Below are experts of layer 6 (counted from 0) of a mixture-of-experts language model. Rows are named router (the router's row for the expert) and show model dimensions 0-191. Each number is 128 + 24 x the weight over its row's rms, rounded and kept within 0 to 255. Numbers have three digits each.
After each expert's rows: "gets" lists some tokens that make up at least twice as much of what it gets as of all text; "comes before" lists some tokens at least twice as common just after its tokens as in all text. This comes from a sample of Wikipedia text that the model never trained on. Tokens count by the router's weight.

# expert 67
router:112146166171122127129147125100147125145116096117111072108116136073135163106120060154147136130116159112180130056174161103114147112144162129107152101111116132107167115088104105119147123114143132141153108126107154185133146119163098080111120162163136154138134123121115105100136123076120136154157130168139115145148090117093106122126145122116132147122128136114109102110118139179100059104110132135126168133137146118108109109142097099124089124092136096159073152151097099127094133142148137140147114129135109133125132129105175118134123084120152139139142125089132128146111136130126099132
gets: " and", " a", " the", " of", " with", " in"
comes before: " the", " a", " t", " f", " and", " c"

# expert 66
router:146095112112112107125089120114126119145123141096127114103141120163134141111113085163157114150130099077157100111129096132138104122123146106137078154154132128158146150135165135117157184125135137111116107113111139171153127112161144177179171088143119113117131095151119135120153135113166112132165141106131127139139158146121085147159122111078131107112165138124125131145097150086123175131089096116130139141119109128096155075153145171140128119141111175137158101125165111147150107102142115135114118103148133138115127155114139073105138099091185115112114155177128120082113136077140157132
gets: ")", " ", " JPL", "}", " 0", " —"
comes before: " |", " (aged", ";", " W", " JPL", " L"

# expert 51
router:132087083109118113108141096118102105185114131145114107089151140086088137129135147109126145142130094085081149145156153116121151099115108110125141125127108097166123113148138157096140112119147153113118085124140138078187074121108171152118111099128114160122173106083155085128133115134069123137131153125099110136078108168132116129121132148156091136140102161105116119104120136119110142132138125131132138128161124128158152169130144130134117130142095176129084134140160111153119113149141148120140146125144154144151176165128110096104116159094137143085119097152163116112098102113182142124
gets: "\n", "==", " |", " ==", ".", " (0)"
comes before: "\n", " /", "/", ";", " The", " (CE"

# expert 81
router:125119168133140129145104127140158179092122173088149091129129147110118111163111067164095094146072152132148080105134150123105082134153191156149098127133144148155149128146081143087118159156153127119141143107103138122129122134116119103169159119148161147106119123154089102159157115137122090161144121136118101164138164099128110078159088114128117163093117169127121115139146068115092149148124150144105120117133153121133104136125109131138119109149108114144158133132125165133109102142150119146137110098109094116087143121101120119168082130129144146143153153132089112111123103141134158116
gets: " he", " He", " It", " it", " who", " which"
comes before: " was", " is", " has", " had", " are", " also"

# expert 64
router:102125128180107131175130116158159138124141142136141131125047131121115105157114107070141140108113139121133135129112068161086129085147121133061128152147109105124128137092108090135119115078145098142134060138120104163138153088096145097126086135114118123107124150126077135152116093133131095134098137146135123105136139104108137123136137103140109130097141109127110144105130138094118111178099153124126159145135146148095101153116104100070134177094113078134116116117124155157118150088132119115147096151123150114157132094158131133110143145133105118126128107081114116132148096150154127106
gets: " an", " An", "An", " lead", " stand", " direct"
comes before: "ing", "s", "ive", "ment", "ed", " American"

# expert 9
router:133130092114097113128129140102133139126108178120119080147136111131173090123129147132099116131114155111166116088088117128114090090145142115147132130113116110079164126048133155132164177123161086133115073064130116136127118137109133149144168122159137140147132133143170152108154140082167161099155104133100104109093123107112103118121111152076138097137142118139114159138148160142160077119147125135114121118128151167138164110138141127132095131117127092139132082161146129135151130132107129151154128142170137159148132141155157144120137128157189156148132098144149170123122134120122154132
gets: " of", " in", " |", " for", " to", " from"
comes before: " the", " a", " L", " B", " S", " H"

# expert 11
router:132141080132132145168170142172113142119152175154104120153134138127140123152105128136081093140141140134142176122126154108120078072088150140119103129126131114108166123122159139159159165147123094118163126106187111104134136151131108152144156137148090146133107107127159110117132104123120126106131102138082103123150132131155118106083119122093132129113102149148108170139152144159118072138137185151100108133104102188183140132143096079115100149106135103142142113088129125126120131124094126132144150140114109164098131106136149117086109144155145145139132098085113132119122111153071121144
gets: " was", " is", " as", " are", " were", " became"
comes before: " a", " the", " an", " known", " also", " one"

# expert 75
router:118139124111158134126126086153136167140149136096122088136156149140136161159120136156129105151148087138164131082159151151133142110114119137141066166110115120131141118100128151165087153134118138100159079095122084184136157120123129121162121126136129132199121129136144103161140095144107102081124076099127117156139142098119103151137081113132114101134106115158113126129155134145136119116114118128133136120154078147136140092114079145107147093148168084097132115165090122147129138161121124161134115096098104095129148131152139119081130100160137141142162094118138141100104128140084115089
gets: " |", " was", " were", " and", " ft", "%"
comes before: " |", " 0", " 3", " 2", " 1", " 9"

# expert 26
router:147110126105169105103127133096137132133122122145093169142106159128131114119154140120138115161152071114114120140183142098170117154156049142151145148116129119148138140101155149153100122122140122117114081111124104125153107148150126110098120077100141124144131101149132077125077118164152085101141128094133151159130143126162099179101103115133160123152163086118142106097128120123147190113121139088142124104116131122132143110169126145135137114158169117130173124121126117103130122129139097114092131132107151118112121170132150136105208120119107105143163093140165137129113146112088125139
gets: " P", " ", " b", " M", " W", " H"
comes before: " |", "B", "ip", "ert", "T", "O"

# expert 6
router:125163135130141129162128168128106093126121149135129126132166104129129109077151132143131086125136125101156151119125062130164110129116112128141168150137097123136161125086160170104132121165133100137157162139147116160153121133116109140121127155120141131116116110132125167069102183126104127099149139127117100085088134144117100143134105108076109115181158101139149105109085138131118171151134100133153095174107128137123159134116139110104135139174147159120107126152154129069122117113094115162112097130103171152136118129134139118084146149100136165146130138190151140108133113103081161135
gets: "\n", "===", "==", "–", " US", " Mc"
comes before: "S", "B", "R", "L", "A", "P"

# expert 28
router:144097101097122119158147106145166099167117092105125130161114131097125150149114156085141124121109120134177152110187135125153146168122133130147136126132136103129166144119154129119141206110080069142092136134122121130108126092134101133131108125114159135114165099132118131162141174163140121105134104136191124144127138167116097144089097122154157164144063106140148129094113118127133130124171120142114142134142120119123137150150084165136113121139117129121137112130123138136165171112139160167117112091161088159123173118142135099102133170111143147076131143135133117133124145133168086117
gets: " 6", " 4", " 5", " 2", " 3", " 7"
comes before: " |", "–2", "–6", "–3", ".5", "–4"

# expert 92
router:118128155123140123162100096190106113113130104085137095150139150142123103128106109138122126140127146121112120133130166114114089134098161131175138119165094110120129176148151132117106183077143171110127179141113155098151117123119147143166103115152136153084151122118141122135179100100075123168115164148134084149138156167092135094137155067136118161121114171174100139114133152120106124150142121111119142142119134114122119133129140149113143098149110171109143117145159150154138113119116127137147153106099117144141135175116114106130084142111131099093090101174158116109105096129125150160
gets: "\"", ")", ")\"", "2)", "6)", "3)"
comes before: "\n", " |", " –", " and", ";", " ("